From a checkpoint of a small mixture-of-experts model trained on Wikipedia.
Size: 13 layers, width 128.
Experts: 64 experts in each of 13 layers, 64 SwiGLU neurons an expert, 2 picks a token, a sigmoid router.
Training: 358M tokens, 5466 steps.
Below are experts of layer 2 (counted from 0) of a mixture-of-experts language model. Rows are named gate (a neuron's input weights, with its number), up (a neuron's input weights, with its number) and show model dimensions 0-127. Each number is 500 + 40 x the weight over its row's rms, rounded and kept within 0 to 999. Numbers have three digits each.
Before each expert's rows: "comes after" lists some tokens at least twice as common just before its tokens as in all text; "gets" lists some tokens that make up at least twice as much of what it gets as of all text. This comes from a sample of Wikipedia text that the model never trained on. Tokens count by the router's weight.

# expert 49
comes after: "\n", "=", "\n\n", "'", " Her", "\""
gets: "|", "=", "The", " In", " this", "In"
gate0:487511513434468581503503515497487518499465486535556498578504481500494489506461483502569589515530431504446502489499496510498498501515480421495501468478466562548504466442436445434485462549487423500363500494498492507423507428553465507452467535535473572461540514427502494509381495501540455497536430514468499471465475450510505533503510526491530474512546528539475499429576468488495415485481
up0:423504500532500573556473506545496519494545448453508507495500484535489502490506503512446500532510419529390427551543466508419549504492495500508489504545501500510543552519502638501520508539498501499502500499488460529535500458506456510470438500518511525530510497558503429503453458509553503502388447500481526575485494512501449488514444491638512499424488495476517510635509525498498535501478
gate1:530469509458527460497617509492500517522477491499417512491490470526528502487400498534502500500538635502499455512509545504592459499493508550486506468463496485484566464495487387538567494518590494524453462523520499503419490566498505528480506489547504495497539515494502479441513556520556512418500497561539507465626503502500482509523477372554476515511499484498446467511507495519464514485498
up1:475492363511574493535473494529468496504467498502560498494528475493503518592449481584466501508500492622486515512509451536519502494489459502469523548505533513517566641415436496493565530505514473502503534497523496459482505511506501504440544507625498486484441477517494546461519516525537497491468460510498556506428503504495527552586485480498538505500448470406420492503496502504476536504486
gate2:486479473614503504500383511441487449434493443436502486517498494536509612503517592516475553467450480502549522489532495518455498481501502508491425492494471500495480498488498487506495560366606584500510484542499496502573433491500513496484495502472482570504500501460519493502576485475568494519462497534578600501501499510494485497536511497552547527439558495462495498517500441516503472491541
up2:502503465560598501499457493397533480538496501496490514516658488555488528526425499503423517450417477501474591500513499519500589501517500489562413510490482505498549566479510488502504525496505486497542530477509506518538539510497499553526507511502535527505517494444507456507501454562503404545420520462505464534386571488504533484516509509501586461467505453436505501491539500501513471505507
gate3:502500505487556447470495510498513478451497522498448500504497506473409547529416498516510456502517486498491505499501542516635513487495450500498500506509508488506578517499503527506475499485526504499498499499535496494479501603499501536484469500397533496476509505501515330475499417501416410501454499499500520509464502514500500491498468497504527501502372500335546501500508494499550440500524
up3:457500499508447488549499454485495503519500493476618467483490555502582429426520544543643526477484525494501490499498495496449463522461505497493504487494494458495479455501513408493503482541560531507507497510494521464510484487444495499526548510540499502502431630528551609520504584488494544490566458508510497488548505499497464508500488531497502503501531499628475497599491501496435446499551
gate4:494497513505501519499580512504467442498500496483500500509483458554538475502418491388498547619459490468478484552497454533453426571540502495415500501313516484471451478503443477503565496486527492500505486568500511498509495539450524489499504451505497501512499511565586531449500462500523497444499498536512499518616533549498492456461479471530503549504540505521504499539532570500503498493545
up4:502499542502501494518499686534515509497480506501486497456485506540499489494497522499510460456432497505424505517515526436598499412506500502554521379566497508540525437476581503425466497500493546533469489507500443497503495449506499460496499556488458502465551464457533480492507519517500515493394482515502521502383505504493551561572596536500492503494501519465500494451469491505496545500523
gate5:482501432537523432511489524509481476500507502533447537502601506526498531526505501507499534500500501499545577499504504504501523500471498376666544514496505538498552654501501534534454536495488500500500510500502490476535548490506494502500463516536564504489442359485519501582484495529505509502407503500507503545454515500501501496540443575464488475537445498511424500505526531498448475505500
up5:482500431533501473505486476509501432500508501500489499502527506502463531502504504508462603506502504529529588512497503502500558500500466417600524506505519529494535604501503534568499518552444501434501510500501485425537517499500498500501462499506603531486436332471552550509499450500510519537459509500508505592483549499511540498606505582453489470503441500501416500548520521499500457519501
gate6:524501499509504498463502493447496546500449496503498502500423512411416556501457476502471501500503509458505560456504535508492505501555435532473510500378493523534500517484472425402489506483492604499545500495502501513555501513498511533594489538494482458595506471493485488491533506500481495506433497500501535380496479495501478500511505533491669499475581482489488501422494501514410500530501
up6:491502488500514621504499495490567513504497502514488502522469500432501532494501479479502505526500525457520499488519490530495512440504523510436501523479498529539504509424496501442573431533521499499553499469524518470500554453455482503492492581499475494492447495503500475489477493515465467511481528500431464423499454494511499509511516558500585471488454468529546503752501513499408476508571
gate7:598502447568500555425528480591500514495505489485541463514440500483358531505476503500490569563507519501573387520493419489566494501463475517497395445526519500498518494512486454519529468499512498500438501501499500503502489494489500499503468537437491598517504511512542601497508566467426567500489454504507502489479466512497502490494481494466508525465522506534472500406580482510526506459540
up7:412447496534417486501570506413482568456480500486532464453451475516531427474498496565496461507499486438435449516473489448463475589459500498493525500556467475514464410506499501497485511573626503525527506541456502455528460472502499407490542479494486518564502505500486471469516536510519493475507445526527533491505501430462494535501481440607440519500422515503432500505510496497497510435561
gate8:552500520591514495418483536503539459522539499539448522564525455466452492509496494458504493562475499514409464458500505495654566500504553464542520498500499506514515542498506514505465496538457479501416505485504500616557536537494483530520440498418547500497498504493581499502500418497499487509502500473529419577476495536499464485487507530486369497481505499513482500414503499498549548529477
up8:405501469520497438411517413422506498501433500499500501500501489488521419528500507500522557505572329501517430364501443522499501497573473502447501501460531490465502447498472494500504414490500499499504456499488469477495501497468500501518469476435485510506568473503515491503498456501556495502477497499499471548504455493502517501494491498480564520490500498604477501398547500465571557494499
gate9:531500438495507486493508440525438449565501504516441501500459394469515400492525484546524517508539488491571494490502369498494523577497505452515493498437559510429470503555509390494537558567496532500513518502514501504501511460528499486411529465531497496475540446501486514563513489490507489554483515495550480643502447517490473500497387502541506500575453475504465500510501504502490535494499
up9:420506512502455494520503492546519513440499508499563475541502566461506597534509547489492496496543484532483538491495562493511485505596481575474483520501423514543541623405446550499499496480540482499500506498505499501501503517551503492503491504481542576493516541525406378393485570505491469485521506506497518533424560472510568474501509494518601503506503511449571502564504477496523501509511
gate10:495495476473514500456507490520468547496505504499493499416344495495418524485492493457500457485479504490499498492486577291488516523501424505514499495481467497498499503500503542396500467555499498501600501501500605552504499516559498499493506494538489494455487452513409527497501544500510576499487501501521511502450515501498495486538502498427530499483465536573435499498509500508434501501503
up10:484495507497490505491472504510446568498503499457512488484496531454516463477512455527500553491507619515572467501499489502557470549524448529459502465519508489506494505513506450518605512501503500503499487520488490605513492561595550498541513453574489610498489458532544496477501511481518518443545486506538464551517498591449511500525511478462502521437517534483349496435552380514499501456493
gate11:555504507502499522570506571602552500541513489563442532552490514505448491497423388405492508530491450501431498499520471492508515503515487458504505536461451603501516507479505491498494420547335479502455503473526483500431509502502438538441495548471533565501505467503537503506458437518509470510511502504495483478490494487500542502523643505498503502520500501588488495489522497493509500480472
up11:540499502504501408477500541500467507498502506497507496500502506501559567506431578501527470494508509498458532490488499469500500460434483628509500499442496500494500544490501503505440503439503513500490521500499504481608500510503500499534506491500609519474497459526483453500579518499498463499512497500506476478499526502500620547501465500479604499495551500422446500315520524501410428514502
gate12:505514483473470488502476571512564499423453470490505507418510531484503559470514452500518500528496516511436487508439482528498495467606574494440521509499502496505497452497436473387495550484497520493414519512515487509439559552499517447421450507640486491503566536446564495480582500502499513528493501561542492490481479536481525488516501380544516464494466470468553503538562509507475508553493
up12:552497531507481542500501412500512505500463441484491496493523509455542536493477514496468454491516504506481518502468483515415469525654526527431496570508501477466571497413428503456489560508489516502436429509505443500576506481570501501436585495588587501465520507494520479408512500501439497553414509512521436490554509494476483488497506421535508497570467495516523500484508500501493484509427
gate13:499525497493503463511504482522502500505496528510486508498504530514454512500461490556491477509523512522521509490503464519547531366541494541496500516531552583505526486490475509513486545493527504480536519410519581501450572434475466520516539462516497503469468516496506459515498487551440461508369556446498477493496533321508435490513360530502476437480479474584499506506460508449473507528494
up13:507502547465500602513440540568572473485495499554503501503507487527545404513437498434537436499467568508559498547509456498483459560474516432388512501452500438488501392495498477489505366470500494500499494500501500573447501584459532501503501505509432504489503517498494543502500517496500487499579502501471497503499488546504601498499628436514523511491455500487537500507493500502500504473498
gate14:473500496502454489500502494538531502507499478507505401530490496408475509539529503471484500438571691446545561463470488527505524540516533496486495472460554496450471475483497493510477424644474551501472485568500502490574503535499506497505494500460418498495501501480548544489581404464458557491505457499543499422524498499500457478485518504425524497542491467485513499500456508536516500497497
up14:537480486572506511495519503498452471488546457498500500471522465502528452456444499547524507522485473499470402495503479492581482431463596509494523491496418509523419426624537491545493474401508468500560492471502538495502499510499512506494511563481489493517500556558546499496466507492523474500548572500482491523496492503501507499530465382510363496462549499500501500474505497496499623530569
gate15:531491567507498502573473511478488449533524468519430500493426500502490486355498489492568505473521357459501499499503500500486492438622470468475542517456503530508493412527560476477584511499497495499619458500499582597482500467501499615499474429503478499501500488503561551531473508506505464502503511501504492489497503514500417508525466503501486515480487487499553500533502479504501507550499
up15:495482535483474448505469511447375529577465495506493502494476511462505438439505474511575623422461534508503501504499471507498497455522509413433500521491500531581470432485565529403538528584499502499524542498540546612503500489502462550543472497590410497499492498507518507518502506480544491499505547502504590493497498522502474500468497480507499499497507438494518500518509391500495484519442
gate16:488493504469510500512498584473502459504527505499535502527516514529535509489493486555504516544506511500727534663493549501498502498492507446510554528503476505496503504500519500463476532498485509498530501497500473470496501462519501531503485471500436470459474353505504511499466585509495578503604460498500506534471504525502495523441500461500552518599495489498544502522532501500468515500461
up16:516493499560555547536499558587500496489503496481496491466414452551449500484469500391498449506445518497479455501497463470503476530527505531462464490410489457478407384502501553541527369452523491508469490506502527571496495583428505438499500492518507548513517512463510502499498463467505494496424516502497535428549498511498512499514502498500503517432498546433360490482522498505527508500522
gate17:500538569444481600481508498532422528502499505506500511473459476520507450496495491496490503504418567498519509474504523389477501497449462427459498484513528493515404495500460494547465539522528510499530490493502538530524484489526492500484495546564474542397501500512438463478514477514550538498498482543461479504434480505500433472519537529557498506410337507494461500586535457500470531496396
up17:510524498457461502539503500484500485495454485548540506459389506488484474448537495481474486509506500502496453477476510470501493522467519433473531524501500528520496499554520445500479514504557506499518516480503559503508517511453499503442510454499452579421507479530506523388501476494533508495438517484441470501498474508511414477531500645472468503431300499467496504615473499504503536518486
gate18:499490504473474534490502560445475536494453491540500499531432499513513515465577455494575476462526489501504541529517464500490501509496508561533473545502433445453551491509469460501487502511448544491471528565533461493472483499470495410480513511554470506504517489601507628500505467496556516445532500576519496424459441503489493618499544495499605508568409439514476506506601446507499498500513
up18:488525348512524486481404496537550483437542499404523500467514481472504496490487565503404524512489413428500465483514521498515427495472495459463443473477526505499484356499504508551503472497525440500481460472452429479529500483467565529516572504427442496508501511520532478494499449471481493501485581495480491468500500547500516433491513547500456503435579512484492501494485556500486442504500
gate19:477440546436488501483411567498531498468560577486499457471500464516397504448476535545532508537590505477508627510506464462504500562499491486498503449479525478502450515494473493517568502525507473540528399542516483546487526504591541485505475534504421549482505487360519489469496525532498497446491499496540496504478482437516463526498543497540503541500508486534523475536532500486472567393510
up19:516493483518423481468496402454474463492506471535499501512499523516547507498502490502476451523485439525494558498517504551533456508477519438500485514534548458500503495467454461487501413487486495499487460422544520402599503470464497502369431511550562404546520515514524452504465656504484385507499507503501499442558446483499493510480485504510505551511502490516484501474481465509497470564477
gate20:529500572482501562512500516547494620526507475556473509499442494528532511500504457609411546496556572550526499502471485497490562584449503451431547535568531507505500507479476493491505521625503500499502447497554416561519515445612505513499488574545491518544527456493553498477542539500523528530500429498505486524491480500506466489501495406546534497482497486580503503495503507498500511456497
up20:501499504493417534546460526490501563470502504501434499492438444510452416526397501508499576516508535535536511505502481448495512536458483412329489487502505504497571500447437532492497499527502521499474365479501504478489506509489516456546498586497506442443436535509498506594530512495500447493507455495498493500488530499522489504491575514497483447419461510557486481477499467511498493449535
gate21:515503498573494455521483457452499513530579495490500500528571477465485396495639472500436509456489560540538509524503499511501502520560501503494496504481539570473493541526505519485609510611470522500502502498518504503496504416468420503519557486487483498499499497505505490528500475500502463501501588454504519487480456513500389485382494616598476502497498525505541501501447466501478500499500
up21:502506515502497577500469458456511506524514493490521500562521474527495451494534491531395501518502527494498497486503417565438516523493385516492502500433537571403499573505491450498560546511444503502542497501503489411467507446482439506542519547500514477478517471503501500475492490499436484498508476501500522439474458475498505500441432629635543502493558500615543499522499470504491500480479
gate22:537499497504464488565503492494448497507629499446445499490503484492493559390534502444500457428408514511510404531483557489448488484453499491488467458578494496494438508500583580554495502556503501501514498493529508494507498478510523498538513384355520499497423500477476544499485502496589451502540543501507500522548500507499454506518552509528515500463468498503496498569468514502561497500537
up22:555481465503490493404532494501503526491502497513570486504472482486506459515491523553524493581592474456519514492456451452609492496493498512579509485543499479506538493566501469500487467495521500515469500520485478505496500589549503504498502660500486460478483509508510510407516603493471514491519500506548510450498451502499581510501313508440436500522485511507482499521504497522475495497509
gate23:540541504493566515538506636499525500502497501511522508523438529528496538491535537560493515483475536500471470483500463500562414469512519503506489519530551504528499483438531499500472506467624500493498420477523530610453528616506429496540518547506510545504516539525512484485547480500476500499498499494519524570502499501538530501501501486548492396470482482455501522597542443508508482449635
up23:461452501510455502443486431512433502490524502435509499520581469462501447500512461423519499467479528470539586566499616497478499575532483494484507514505500498490498510495501506502526494548408500498535539499485468446511489411506524510498532442491497356527491479442475497531464581499499551505511585520506512486498492532457457508458476513490474530508544500519500499429463494481449528620406
gate24:464536503506522500456514501541546547514497509522563473501441567460505517508500353470383510497514590488504494439482515492516520557488419515494478521502563496508478506522480498506504499568474490493501425501538515502459462486582488449428533549465513481576508533431548568463537516456529509538586437517444538507484499505481453508496577506400575525517529539493525490494499448525471514491527
up24:533501435482434470554454519479492464428498468525511495483563495521500491493506506524528538498475491564519527505457597585504499651511506482411545515588488413489499504488487510519441499454541399491487490500484446499514499513465500516574440499512502459497482506536466504507498507500508505483638491502534513501463511499499548507527493523505500508559428499384517508600511499470473480498490
gate25:504499365581460517501539471572507448472500490466485486497384513464505506534498534490512525568559496490489490491484488498500499478435408505418522493501500507497497454557509487493455359459557499500419477502491492393501500435394506497493530497396452567501465499505487546497501503491499503499493447501501497535514487578500502507502511553473487522507490507550441500479497496468566501473539
up25:459502501490402480506540481428464505438497437434585500437499476517513492402638495546489458494500441493487437527475483504438434588488506471500470473498515405529451451504596476477591514491547493502535477532504526516531494478492507463500502457508483494579526530499498441499524574482499499496549501528490529508592481459470438495447499430536510539476452524476508501530515506528506474499501
gate26:473466431506495465598460608537500493464486499500500499501504505517526489498502503508469416475503512492509517505500505499498498461480525414559501500510468499499499668480524511541501534551499530501499499501471484499547500400501488499454568503501557503469439459496508500492512425507504512496454499501509638492448510500499501507598507553562503501610503494363500499530490500501502455497501
up26:549491478469509500510480581505556464494496527572496526544518521649529498501499506410515500516491433525581499460506418578464569500560493417492498512579519519529548504505528480474505399495506455477484497501562490507512568436483508501427506594489568496493459492493507502496383521499500489508572576482500499537524486420552492459498520513494520465522474483507481497521476522499527494492480
gate27:505501461499518482415499552464520493500420498499542500508489487531486467562450499459517492544504585497540499497519464503519500484523432489493497500509499488501525552512477519458495485444539501500461577502501484574459502516483491502448461599437455492608469509407524489500500401498482493502669409499525497521507475556501610499545478548527560501541518499451466500544506458498523536502518
up27:560504429500524480515523510491500502544501498499489565494543511482498512569498497503542466565414491503558500500504433557539529490525501472493497521497503589510566543502505528357497489519374502500442523489531481586409510618447503520446506483534502491546527479475504498538444503534463446499536500449495492493543405446502534483514523422478515452509503513492431500565513519504502537520463
gate28:523498547496400523484554548489487503532491473531380502440500432424496517362515484492450512495503564455505490431498499520529478499518514520499516490506556522505449495528506484472501513490497512502492499501495516530378533538426498533435454496547434482497478498474543507495562524507500516525504527502586494506509496489471557500448417494554504481500416470499517500634518502525470591502512
up28:435500527465464480498510505575453560508457515498486501509411485510507563482498479519538530444413487514448469444499502462487484495494503429474535483497499516520485451576582501497502531492511500499484506495477403524470499528495495487503460481515475542511488451553476513504541518474599539501601497500541515637431447552492525499439386544503425479531477464508414501492509504498448566469504
gate29:556519585533502609503506518515505544518530517539502502507425454485507545519497520358501506453491574495558541560470503489582510460433509451552524512490491509544503496516541499499528470555475513500501511496534504479369520425499490435485464533485480496501488496501488504548439623505508512509585502499504489431463495497505474500495527482499409493501507502519509501500413530499393507496500
up29:430513362482505503472460461488478501500501500499485500552547519496457503499472497502469497539412489560614539504501515538502499512671498471515460492521467525500503510467498554497506496476502422497545499495499442509520500543474538538566496460528494502525500497532532490511482494468640487501550546499463503511479428596500527479508603481482562486497573510426518501501522489500497487520499
gate30:512483501551510532504480513559489552535476509538463507480489513561441540520449461495506571513463688500538519479552506487562507522533559507524459435565504496507499501504524495466513499512405505514507557504508464503501506506505487460546498539521461475530477509540489697458515489534455501500464435515516505538434483495505472482500549487510486481454543537442476502452518449495502424489503
up30:466515511521490488556486537372527506498474475480466495481464463566500462502437476553508499482599497487462427498511537389493507508509499566487518480533499535497502435524483499447500494495512404514617504537509491437529500502621508439520506494518481525542603445538550498478481424552519496474477481501510497505491569476514556492500540388531517493508470550513509493466554484497520520468514
gate31:554514506399565465449513400495537460592500510529510501522433509407450525512465448477509500509541496499554502443500510507506517421543435508417508502487533498529513534498506502450595495507498436476504501468553602528408562486457478550419494498497493497459515517527476404499478523529511434602483532449413502502513494503539507490465512511507500461496519498499532501512525489503500501560476
up31:503499410472520497497500623548475547504508500555461500501500459490494490459424452506498530500514625503519503489500505494506503500587497591506536501494476500503485426599499511433573510517529404500541502500522539508508521559540497521498464507512481513440551486510487511479482478457548555506495526493498511602476311517501522499565487461495491500475501515491503500504514499500472569500490
gate32:489500563533506493529494506477562513518516516518488489671519443499482441439487526488485443415514553447502383495478521419527498518450533518558500501465509485491507504604521572504541512482439502525492525500533484491504488519518478477413500498410469560463520470536572504536487519511479544495517498492452462509470513480524471500501523520481510500404493507443500497410490499495566555494576
up32:457496605501505499500500516415510480499505516503496501573535493531506452499469531506445498502486507469497505514504510513581489541474574412529513474489588454548497482480492499562595571488506492494504519494517554505437490534475498498451522485496489479444509542529528460528498527529452497478435502496483465413504510471505449491470609471505445500298485468504518509501504552498499577487519
gate33:495441535570500501500550516515461504507486497509501493498502518457488499497474506510525494570536499493486450466444517500600470546470522520581516448481508599496467629485559570499485507536500507559490469502523517504497432484630511572474572477632481503560501499492502534417489496492501500483465495557501481511482479512482507502593503452543499511536577533475516485492562454511503436488454
up33:513477443469467506499492420592500506504512488474502495587494477527531502507508539502498504449464502499505510558499506504493441506507501493518486500501498397496540420508492468494563503497522509507496497480498476530578539557443486449516543501490509499328413502448385505497530581457511497499548512501502598499494547501496496496442503509431505538419465489492467498454473480501513619501532
gate34:486465501495494498500473468542529473508465500516497496495349509520518446454501507410502506505500523404558493556501497459335493481483440505449471492528532454503502460518512505510502503470530597526585502539443496550501481522506531462449526381499466500443498503483509505547526514462565482546500418513502499498513554497511484493522590511536527529459412461516499498456472502515465514503490
up34:478503511492413504489504527470483504447499438491505500447494480409558508510562552531472506504518424499414468479469563512500502480501543485444500438487414510527501550443496519501473556526500496500410464494523531374545499389423476514532440495485447504504485537540465460437578476471454554476536509511519538486561498500487442491502465508505501499496585505571573528567475481493503465501504
gate35:552493591448529503434478520525479490506503499529484500495438503532501395445486489501470378564481549494511519500411499495441499500534436513474500495492500606523472455539506452477559477450489551503498547500510490613459494500562516536517478546512412469487511527516582441454532498510425457524446517500499583416509463497501501499433530448525484491512491496533499492502497500584526472497506
up35:508499503497532560482489502589468475496583441480518498510503476450453513430500444501437331595499442485530509500454456501520501544533438478498474492451450534500398491515554528489558466456512500500487523455509499565468510556507512495501554563489473505548521589636507437474513498500448450512418501500488501500509481511493520481501524496491484457528486502530493500498498576529533505521498
gate36:576500526508504543529410566504511586528518539505458500462497426499499468431499438544553477498497572502660496556466477483480502549473507500514515500463456545499524551550504488468501511494479508500535477499533519545454509509499501501495484568536409447497488494480458561568500485511451500504585497495491536499488611488500477556471503450428507490398499510490473487394516460510507497504497
up36:473478536522501502479496538529508513504484550502495485504489406538492577511439500488535493472465509496604486437498551414565504524496468468503504510500530480501537512510480531497563518450505510500501494501492495528475501485543500491460519520589395421409524535525514503464501575490456536498493499498519621495545576517494505494492505541575492515352531489356514500508490500494500522521483
gate37:429502508543510447484492457443499509501451501502491517604531508495501487499558534501476495587534499496524501434518505497521499479383457425527481500498507510501536512502501574477562499565496506499503504497503494454557502481506501486489496551500507498360552481471457492502505571501517456502463509499502528641497500426501507497518498565525499489500490499490392501592505485500644513474501
up37:540482496513418501487495498473447523498485453445458482481496609496522531533468509566498508565475468501526501526516444463533467534567466498411500497526499483469502432421527457475462493438534487530511468498497514437490467523468498543486528497534391522465665480509497426417513498477519476491471520501604486505510540518501512482481530423562510499474551505515496499426504501499535538423505
gate38:524503487461488506422491498539499511499401498513500500503508508481548464532433497494603501504486627488477500495462523503537491500497485437482500502416515469500486512498482499488499400534498490499485503540500503685435502543574459478509484510534521483372484485501505547446478497503477500500502390500499498511417514500503506500516496507474479498537488540420555501483452431549516482515499
up38:477501535502498586502464496505472498555482481566497540504509466491656474460499495463531500522497500510458492490526500502520494480482561481490462539494488552533484496493534436382541491486537369498498495478529460522526573468494492529508457552522537431483615501502537520525480474496498504540503603494498473538469428498548446411500451462489395490486482500545515506487494483497483481540437
gate39:437500466515567542467489474515476479499503502423528501500501380403487507482551500403490503612478560490600514514512402502510499459500475504547415485500496488548543511493507500434487491500471499500500505497501518584521501564475481501496520496486504483532491491492496532503497498499460609500408517500515496469500491531501491499480504542631602499391514524534538465515519500508495501523505
up39:466516490473568488470500354495488460493586510498498500533499410418490534503548463389452509491507553545545511488505411541548500497556499472455510500524448511561489559499504529550522504499531515499495516485544523503497506559484493569503479496474498461431479478431418557521500479501469630516543537501492482483505449570503480463488510602578489509478523479501517477505536520504490506464484
gate40:444538486504502415486531491413530399503500501461458545534522430469472569524498505513537503504491569523413425448503506536513517470541478430508452522501484485498521522439541491464557544494505501503420498502473482501537495559411495490461461399574546495476540501506582501482542439504501523522524478501521481510501557479476482512480524454538583482473543473445562496500590500503603480504513
up40:500503519491524497489475504474618485498609497502508499523542487494499518496490500497442477516433496530503448478468461505694521509597442538477463508490500503496500516471500495461498528501472502499423519495504481554416502541504498500501491475498493511509503474496670487455500503497482599503485497501511494494467490528510584501525562504501473500480499420403505499534539437500495499512496
gate41:486469479480489506569537490543423490551477509442497504512444522496505469493406506503496391577501528484520387471503346503501525467443459460475495573450477508487498502522451505457481444506452506491530498501506514538484512461506463429469457491435528529475489528486500545483501491371482498483625489504480518453485513449502487561497506493477503504542412495511538498498485487531500541528534
up41:540559485554472418498537459488545542496551450512493501501516488449500551505532498435496505475556394505503568544424606480496489630544598522606496496507505497480478547490501527573430505535501541499451514464481496498459500502487555535581506498494434477607468476503424475525506535514505529507506441507565501506514500545499565483502501499501498477521560498470450504500508512491499461520495
gate42:483499501506497485486437454367536512499499477473500499527525476431439384501425509511493604582494419449502477419499437498524499579500517515438430494446423474501565522480461517526510541499519497501557467518497553490482499497474504495507530600504471500573573492500512500509502497496516508499464499500502500504498543512499516502475502498569587501348524502500501500471514472504500523499507
up42:499446496526457522489497561516504445438471533486511499440496510589525563534503523533476485513508503492507503497505500495460500439434445482509548467564531543457479467604492511498489491605420508500502444521428444491542464517565471503502494495492481544343447383508464508508486508518504497443495476540477555512459468429484486551600500538464429508544497537489497478478482489505532487495495
gate43:423499512564494500509499466414410504505503522500525500514574507534495519595492499583466518491480476503516695565500457502492508448478483510464501503466531530498501578500503531448533542545485584499545529501500557476510499519500502508486505471559544473503522497499383498502541549509474475497464486498545548500504466496501504483497504570501516497601529489478484499580602482501472500497494
up43:512539600502499491565554517511522488518505501510494502517523518507505482487477499441362502500466513468557424473497532505509500506488509438468508536363552478489504528501461501481467502451454516499520476500510499494485500521484506483530497512481504544482503475502478567498499448508487521525488521494503501485506530496548546501501608599532512500532476498656508500562487525494520606351484
gate44:448502524495497542469487513525502446502446501497494500560498567556499412498535493484501628503446469501584497489506513534480500499630507482541498498465497559510472506460486507392533521492503440499528500500500421448501500495506498500516490378506497507515587515496511440505481459459604519500506556500500506550493481489501494486497603467513512492493500507632508500591498459499485499478478
up44:497490413509503432499498372404496528496500505495586469487471500420512495502524525530516503483561499484393504499419472500506457578501462519446485500536498484485519505546499487546511500473500586519490501523503598525505496495462517490518519576478501481521487516427463527497501586531414498429503415499530586468596511499493484500500451451504479532527430498466492501457500554500553502524509
gate45:454488614505532487480533498503493486511555438498496495462444471444478508368482502494499498407493493431515337500517513453540511505500576490468502530433564420523488473501464506537503488492491452579533506523497484509507471443575495476514497490475539501512509491502498491403484502499545502495474494478473479495481531522466504480493493490551458653494505452517537482558526486494452479514491
up45:515500501491505435597463503505533519425595499504489504421514524570478503497501495502512420500515538577498516508438533456499500499441442548533535494509402497496626530529572550530405486500500536499501510490514509579496501574534501514554428489502468483487473468444496544514498497500494513473543457498558493496456506558511477518508503578443540451412469504500397501504487503500552524497515
gate46:585501501569499532492550636488503546507611498515480505489499504524495572492494503485478564501537522464505487460504500403577500478414499613532482492452509502552486495605497489487560505523450549500466482432450494503495501549485440520490494487480490514444471551491451522499474549502502471515496518500483463497499464416525501498506491583531454500442498489444512500541516414484469590500503
up46:448501493458528437493508507544491497442520495490486493496568539624498491498488532495503481509451469501530496617514423503461488444387500442498486522591510489498573488514508500565466529473532576507496607491503449519576496450489512484599495494543502494460378489477525499530586461513417456495506500480524504500437501526471497466490529501510497505511483449498469496496480536482532436478513
gate47:501492508461534412440469506530502507504483517437510472528503496539508495531483514473540524625382507487491484570501501486561501529486479470500461471516492487512492477495487658411610536470538571498506475563508493470559491536505499488457466470545490482446492491381498487460507497550543526505487489474451464502457501497495457492514581490505462536454500490465522503489531493513523526405446
up47:521500509506515500507371515382556510489534507509481500455508480489448496430496447483394472440503452461556446514496500373410525502489522505482462527524508508447581515560502490509506498534459559507499498508472490509524499405534496507520563579574499497577486472497492608495497419495420489516463497499558467525490516502474494525519411546514504510509490486502502498507499510500483496476503
gate48:505494538566496510499502614502499561503499479500500495497497496461501539541492500466499514462446476490521576557500509359544500501500483506503500503486491500460500500500549503434478508518457506500505491500500496502498500514586505500488492494554517520665498423396558457501497486500635558500496500500512506534375504497500502505556519503435503500539433502500468500427499454500430528505499
up48:496525381517479494457461480496454492492514499493509482501499495501471423511496503478497559539591612512614453501500418506440485574519489496482465501422490517556454552508451553515589491476475509505489500516494498567551424501506501498533505508590514528417502488581536541503510578499525553504462497501501498444565541581431538498497561476519494500474572513500499499495528510527496499473482
gate49:511458433543479434518545494501425510525512463511505503458533479398504445514511493579469495482518561503498507494502465492498501567502482490499535518484495541385516469538485521459485521529416530494476491492514511462500500517483516520415502390483481539483483336502619650518489485506502482503493486484484514506470511533500467500498508494511511509584526468550427503506503507484499538463486
up49:561504432499480503465523489515415518497493494515502507466494500508520450495497504498500558507437464504557507506483402532499504484477460493481579517534505489483416441521514455496447447479499499491464520457494478340476516466503546520457511498523511561612491483455523525556504422474545450512503517497496432494538404485487492517524507477371440450570527501562484505446481532490512513517552
gate50:667459532515495532509525459443506515514503503494517449546529504521504512527387501477549508491503502490458556528387489537466505574571489608452498529501521432428498585492501506500495407508490492501529470492451499486448497499492482511509510496485525504518510482495471541436506500498507454439479511489488423500507499520479485545398500519472498495575493482379510474501501496472503488437528
up50:512502435537494544522389454535560473492514457489499500412523495540447491500573518509384477541498502498673503507543423462505486489454504407555480487481484499500501436548500434499470505519455498501501499499506448500518502517476537524500455496417452503511500518475501533554489550501500480538581535503449500491504481502504525503530575511491496501441499505614514500562531499500499575499497
gate51:512518548485537499489476484498486496517563533513510504432497486511500492462515481503472494460529507473602484619485436504496496500426610469488503511503495489499503496571530499545532479491525504497508448539496389484506506463571486435498545667465474496460473497512496560503497485497442664491507500517499477478480534498503500497520521498504424465505429534511498500568507537501486509431496
up51:490504507503498442503538531466480554502495499503510500455612500506500472503545500570430494453528479488484504543498454515499502420499456498512476497560506476450525553505500508511502534494532507499481512514498494366516501475503496476517505534443441500487518488471433475533535422500406437527540489496511554466511509494500494497514378500633486498542459489513524502668433519489545475474523
gate52:504500532486506562525488476505547481496509525501478497575512500507571526458499500452461397557492550497576486500503480479531508503529454507501447512488519499508455521484499516466499506509413565566535505464533586552342512503512441499542495484497477451438515503503493550455500594506477529489435518500497503502426523490501447506448611486553543500445502501408527497455483450512450576513478
up52:494501530542517538498521485539497529527502499540431485510511485441455497531566496502481625476490467470463506473473529518497493509501520512562503439500512520471518600514534490523550502500548502501450467501492435515606496494485501520445549423461550547470488375502444487488498358490479590496522462475485504513464494543477481500564495598523561535482592538519496494537504510498510494438496